config.yaml
d_model: 256
activation: "swiglu"
normalize_top_k: false
lr_router: 0.000398
norm: "rmsnorm"
steps: 9340
Below are experts of layer 5 (counted from 0) of a mixture-of-experts language model. Rows are named router (the router's row for the expert), gate (a neuron's input weights, with its number), up (a neuron's input weights, with its number), down (a neuron's output weights, with its number) and show model dimensions 0-255. Each number is 200 + 20 x the weight over its row's rms, rounded and kept within 0 to 999.
Before each expert's rows: "gets" lists some tokens that make up at least twice as much of what it gets as of all text; "comes before" lists some tokens at least twice as common just after its tokens as in all text. This comes from a sample of Wikipedia text that the model never trained on. Tokens count by the router's weight.

# expert 69
gets: " ", "1", "2", "0", "9", " ("
comes before: "1", "2", "0", "9", "3", "8"
router,192,200,187,176,203,232,215,187,173,187,196,191,186,201,160,196,214,234,167,180,206,188,193,210,215,210,165,219,221,191,236,193,207,205,216,209,224,199,206,178,182,173,172,206,191,195,200,209,191,180,197,208,197,185,170,193,212,183,185,175,175,230,216,263,205,210,216,147,215,212,193,201,222,192,191,202,214,194,202,211,187,193,192,170,226,160,183,192,196,199,177,193,198,219,217,219,224,229,209,223,152,200,204,189,190,155,219,248,196,194,192,224,197,213,172,207,183,203,231,198,206,210,187,171,232,209,192,226,247,221,205,220,239,199,194,217,174,208,179,162,212,175,212,230,137,223,178,195,196,207,207,180,210,221,192,214,200,184,189,209,197,162,228,239,214,204,175,186,224,181,187,210,216,186,190,204,190,195,205,246,220,176,197,213,217,194,230,239,212,174,170,222,226,214,160,190,180,191,214,169,211,194,192,190,196,174,204,216,203,184,240,179,214,189,179,233,171,174,214,188,190,219,223,206,196,206,235,185,229,219,183,197,212,198,182,213,210,193,226,197,174,195,199,216,206,228,225,201,217,180,223,179,218,213,206,198
gate0,154,199,164,200,204,196,231,207,195,211,200,195,203,198,228,212,203,202,221,201,183,160,204,178,200,225,209,210,188,193,210,176,206,159,221,179,197,205,236,196,189,147,193,166,197,204,215,167,185,200,211,181,217,149,193,128,199,172,206,200,201,235,201,210,195,160,199,219,182,170,198,181,195,196,199,200,196,198,182,194,186,197,227,190,200,236,223,215,194,216,199,198,167,171,202,198,197,165,196,160,200,216,204,188,186,188,202,201,207,169,197,233,229,159,144,199,206,185,193,221,197,200,200,193,196,189,201,203,200,200,210,247,197,189,149,207,206,196,207,204,241,178,195,198,253,165,144,205,190,202,205,209,199,201,204,249,187,214,199,165,195,198,200,175,206,196,218,214,191,222,196,211,210,164,195,194,197,212,199,197,205,203,124,177,200,206,192,185,200,206,208,199,190,202,199,202,198,205,199,196,189,248,197,171,201,209,198,198,191,203,201,200,226,201,211,223,238,212,180,211,209,240,193,200,132,170,176,199,203,188,244,192,204,197,225,217,197,204,213,198,209,215,199,205,194,215,196,201,199,210,176,209,170,200,173,199
up0,196,224,209,190,232,211,199,201,198,209,170,208,206,183,171,200,197,199,198,200,193,217,197,197,228,233,200,203,199,188,202,196,215,196,235,180,203,194,225,163,190,190,202,192,198,200,207,202,166,171,206,215,202,199,247,187,227,178,189,201,199,270,196,252,197,202,204,198,201,152,195,202,196,197,223,212,267,201,227,187,184,200,206,197,269,211,203,199,204,200,199,184,200,209,198,212,201,239,187,184,168,202,204,213,240,200,194,213,199,199,201,199,203,177,189,224,157,188,219,207,219,196,217,200,203,200,198,234,149,213,197,201,177,206,202,170,202,202,191,182,199,144,184,167,185,203,206,187,203,247,199,193,254,206,249,194,198,201,222,219,195,197,190,200,178,199,177,195,196,174,196,177,219,235,183,256,202,176,204,157,177,176,195,200,168,230,205,187,198,202,205,178,215,209,208,236,183,200,197,190,250,200,215,194,200,211,191,209,203,225,224,205,213,146,218,205,199,187,197,229,165,175,204,232,198,172,216,198,201,191,200,206,199,229,198,193,201,196,228,188,196,243,244,195,184,206,203,198,186,211,198,199,201,199,200,177
down0,198,209,215,196,232,202,152,182,205,218,151,196,231,215,199,224,188,194,224,199,198,212,204,202,212,206,207,204,201,195,202,175,200,202,203,159,203,201,190,202,197,190,189,202,199,251,199,198,139,216,179,179,198,183,214,201,194,199,191,236,159,199,198,221,192,184,183,172,197,176,196,204,209,199,112,170,178,181,198,210,240,198,201,196,205,199,201,187,197,199,201,205,200,200,224,179,199,193,196,187,191,218,200,200,187,200,198,201,205,282,161,198,237,211,192,204,198,203,242,206,200,198,198,179,201,196,201,202,287,233,199,208,166,217,184,199,200,204,196,225,200,198,217,229,220,200,150,183,174,200,194,195,203,200,219,222,209,204,202,211,212,221,201,196,200,205,211,206,202,198,215,195,237,200,198,202,208,201,205,197,213,196,168,203,198,217,202,195,201,211,196,203,224,201,199,200,195,192,238,225,200,189,204,172,187,207,201,140,199,257,250,199,239,178,198,193,202,210,237,195,163,204,183,194,203,227,213,214,217,197,220,226,202,199,201,204,198,188,201,184,217,194,193,204,251,181,216,199,174,200,195,181,148,210,175,184

# expert 13
gets: " ", "1", " from", "2", " in", " between"
comes before: "1", "2", "9", " ", "0", "8"
router,212,203,208,177,200,223,237,228,194,176,199,225,185,228,210,189,184,224,204,180,225,227,214,219,201,215,165,180,225,177,199,189,187,197,198,197,212,176,203,196,210,163,187,192,212,197,198,181,187,189,180,228,202,166,202,196,201,207,163,168,198,218,205,224,214,191,217,172,227,196,174,204,207,208,176,226,210,224,233,229,197,148,201,177,179,178,198,195,212,179,212,209,196,175,214,218,208,210,216,174,160,234,168,208,214,177,200,210,185,181,197,219,208,189,160,222,207,211,221,207,182,221,227,185,226,198,192,232,205,219,204,241,224,214,219,188,177,191,191,159,200,154,226,212,149,203,188,191,172,199,199,200,220,180,159,227,214,195,190,224,165,173,222,203,232,198,178,174,189,186,211,180,206,184,213,215,210,166,229,193,176,212,188,199,201,203,235,216,191,210,213,208,182,218,196,195,202,231,180,179,214,221,186,227,245,193,189,195,211,211,195,195,236,218,197,187,182,190,211,173,220,180,215,186,174,180,223,183,229,183,213,179,187,218,181,228,194,167,223,193,193,221,207,184,193,222,234,181,209,167,259,242,207,220,196,197
gate0,201,200,192,199,198,201,197,215,201,224,208,199,201,197,178,202,212,198,187,145,165,202,199,201,209,200,200,186,185,189,210,195,209,226,254,129,266,207,201,196,257,179,203,205,205,200,200,201,182,195,195,201,234,202,187,165,204,227,198,270,208,203,240,207,199,221,193,194,206,194,200,200,198,218,197,183,152,205,214,195,199,199,207,194,187,222,185,211,191,212,204,221,207,194,253,176,194,200,198,162,249,218,198,205,167,194,200,200,154,201,200,239,193,215,202,204,266,161,174,246,202,199,203,202,201,199,211,183,198,202,200,208,174,207,206,193,218,202,197,200,230,195,201,215,182,200,202,197,212,201,213,199,201,183,212,229,196,190,200,175,207,202,205,200,219,200,196,199,197,150,201,198,209,185,235,221,161,176,201,182,243,201,207,161,179,229,201,197,205,165,198,200,200,228,202,239,197,194,168,184,201,201,207,201,202,172,199,159,189,205,218,210,207,205,217,194,243,181,204,212,201,199,152,234,175,214,200,213,181,209,205,197,209,199,201,220,205,194,202,208,194,203,198,186,188,220,156,203,176,192,217,255,199,229,207,203
up0,197,201,206,198,212,215,215,198,199,197,187,197,216,200,172,159,185,191,201,175,230,199,202,201,206,236,199,211,189,198,148,207,199,201,196,205,200,185,199,277,196,193,181,210,189,214,182,199,173,235,187,199,200,200,191,188,200,217,182,204,204,199,257,199,205,214,182,180,214,199,194,200,206,200,201,135,214,203,206,181,222,213,188,204,173,209,200,189,200,203,199,200,200,197,200,216,202,188,205,211,196,163,192,169,202,198,176,195,200,199,196,202,229,210,188,212,199,193,144,199,212,203,191,200,199,202,191,188,206,199,199,198,199,179,237,195,185,192,236,203,172,197,197,195,202,199,198,202,215,199,210,196,194,203,182,198,242,199,125,193,162,199,185,171,260,202,179,188,200,168,176,201,195,232,201,166,214,204,195,202,150,182,226,207,248,207,199,201,201,203,152,205,211,209,200,142,221,206,200,197,191,202,179,196,210,185,203,213,224,178,173,190,187,204,205,202,199,228,199,277,179,234,199,181,204,214,214,173,204,198,159,228,204,191,203,198,213,193,194,204,239,194,126,192,202,172,235,201,202,186,198,173,189,199,198,164
down0,198,172,200,193,203,201,214,194,202,210,204,195,189,185,194,219,192,247,201,204,230,163,225,177,188,200,223,158,195,201,204,197,160,188,201,188,199,219,228,202,178,200,197,198,201,200,237,199,192,253,207,249,191,236,192,200,223,239,192,207,206,170,172,181,193,215,191,195,198,172,229,201,214,199,210,199,199,207,199,194,184,186,212,208,194,203,162,184,179,208,201,203,194,197,212,196,199,208,196,217,189,232,200,227,181,195,199,204,200,71,200,198,255,205,200,198,202,201,199,201,185,206,196,181,227,253,203,184,192,164,183,196,196,206,186,211,197,204,202,170,234,197,198,200,197,201,212,205,208,231,246,202,212,221,208,200,200,135,171,247,210,172,201,180,196,220,218,200,217,199,200,208,214,210,220,200,156,191,199,164,200,195,200,205,211,191,179,211,200,206,181,203,214,231,198,190,200,226,208,189,207,206,208,201,211,176,253,192,208,203,195,201,193,170,191,198,202,207,210,194,204,206,202,199,209,267,209,190,195,199,179,206,202,206,173,202,194,201,206,166,205,231,201,204,219,185,199,230,137,202,200,208,196,192,202,203

# expert 97
gets: " ", "–", " (", " which", " who", " took"
comes before: "1", "2", "3", "4", "6", " |\n"
router,208,193,206,201,180,248,196,211,206,203,212,218,186,228,190,196,156,230,185,157,223,196,235,182,206,198,206,165,228,203,229,187,241,237,205,189,206,199,224,201,217,175,181,187,200,212,205,206,179,190,166,172,211,171,196,162,193,212,159,210,189,226,212,220,199,196,213,210,176,216,193,198,211,205,195,183,207,216,146,232,205,182,214,219,225,182,178,188,220,180,196,214,190,211,194,189,249,204,218,197,208,213,198,186,154,185,207,246,192,207,211,227,214,162,164,215,213,205,205,196,185,180,197,203,209,225,185,216,247,196,217,227,192,205,185,238,149,189,233,166,180,214,227,223,126,208,176,194,215,181,202,209,225,192,193,221,192,202,202,198,199,173,215,197,199,199,180,176,212,163,216,204,207,193,209,200,213,186,193,197,195,184,189,202,203,171,236,223,210,196,189,211,176,183,192,182,173,224,214,179,189,210,194,218,208,151,217,196,179,214,216,246,224,218,180,219,191,210,206,208,217,239,229,195,207,199,191,189,200,225,184,201,207,214,191,220,174,183,206,195,186,186,221,193,233,210,206,177,219,161,211,187,173,201,202,201
gate0,146,200,222,200,207,176,199,212,204,202,203,211,186,198,213,200,204,229,199,175,198,136,196,194,249,203,200,194,186,201,195,182,199,196,196,195,209,200,188,202,195,198,200,188,207,219,184,201,199,221,218,185,212,201,193,191,202,211,157,201,252,182,189,195,179,217,211,160,181,176,198,191,205,202,181,162,194,196,177,198,227,199,197,203,199,207,207,199,209,207,221,206,186,207,176,208,173,232,200,218,199,234,174,200,185,197,176,202,218,157,203,209,199,225,199,201,186,194,148,233,197,192,197,200,209,211,228,227,197,198,195,202,187,197,205,166,235,199,199,182,189,195,202,200,197,202,176,240,201,138,192,201,200,150,208,191,230,203,210,184,199,210,201,199,199,184,200,223,223,196,201,257,235,222,214,165,170,196,244,199,197,200,195,196,211,204,202,183,116,190,228,207,180,238,186,185,200,197,201,170,200,208,201,246,198,217,200,157,203,199,201,268,195,231,200,201,200,200,160,209,200,172,198,256,166,214,198,188,205,202,201,203,209,200,227,207,190,213,187,186,240,202,201,165,168,211,220,209,166,199,198,200,215,199,200,201
up0,192,199,200,183,195,197,199,193,196,198,194,183,199,214,195,179,192,201,222,202,202,170,215,200,199,191,190,206,198,205,209,198,218,147,201,219,174,193,206,186,199,211,212,151,197,206,205,166,213,179,193,199,189,195,237,201,194,215,177,190,200,231,111,197,221,191,194,206,204,191,216,182,200,157,191,216,210,200,203,198,182,195,197,157,222,202,213,181,199,200,215,195,197,175,197,287,190,198,190,214,195,181,229,221,198,193,206,195,250,197,217,165,193,193,198,218,208,169,222,224,197,209,202,197,177,225,224,266,177,194,202,236,201,188,156,203,199,193,198,203,197,173,168,201,217,207,190,233,174,203,201,202,191,217,232,197,195,202,203,199,227,197,174,197,189,190,197,216,200,242,217,229,199,184,231,200,170,218,212,200,200,244,198,186,199,186,205,258,197,194,192,185,212,170,179,184,217,203,200,227,191,204,197,202,200,199,199,201,195,201,198,210,211,198,205,233,203,238,201,187,177,200,200,238,208,193,181,196,182,186,214,180,162,194,207,186,202,250,191,202,209,242,200,210,222,214,189,205,205,222,226,240,183,171,134,184
down0,216,196,241,197,193,212,207,190,222,203,203,145,253,206,233,207,200,155,194,270,184,207,202,198,200,161,180,192,202,201,200,200,173,202,201,202,201,177,200,219,194,201,197,202,223,173,200,198,223,185,199,172,200,199,218,206,219,208,213,205,201,231,191,188,246,200,189,202,226,164,203,204,196,191,201,206,204,196,209,204,143,198,206,131,170,199,177,212,226,237,211,198,186,240,194,213,217,169,199,197,192,207,215,205,203,225,202,193,202,106,216,203,241,202,240,215,185,197,202,208,205,200,193,208,206,219,198,196,189,231,187,201,200,184,202,200,209,204,180,214,180,201,199,206,224,191,190,214,196,242,198,187,200,202,207,201,202,205,211,215,205,164,181,192,194,199,197,201,195,219,222,200,183,147,222,124,199,158,142,215,171,205,202,215,193,200,201,200,199,215,197,200,192,182,218,212,197,207,203,201,195,207,200,203,184,200,207,230,184,168,169,193,188,193,209,210,197,192,196,197,201,189,188,193,200,202,189,208,218,195,213,203,191,206,217,209,202,167,145,255,185,198,200,194,177,201,201,218,204,201,182,182,246,184,207,194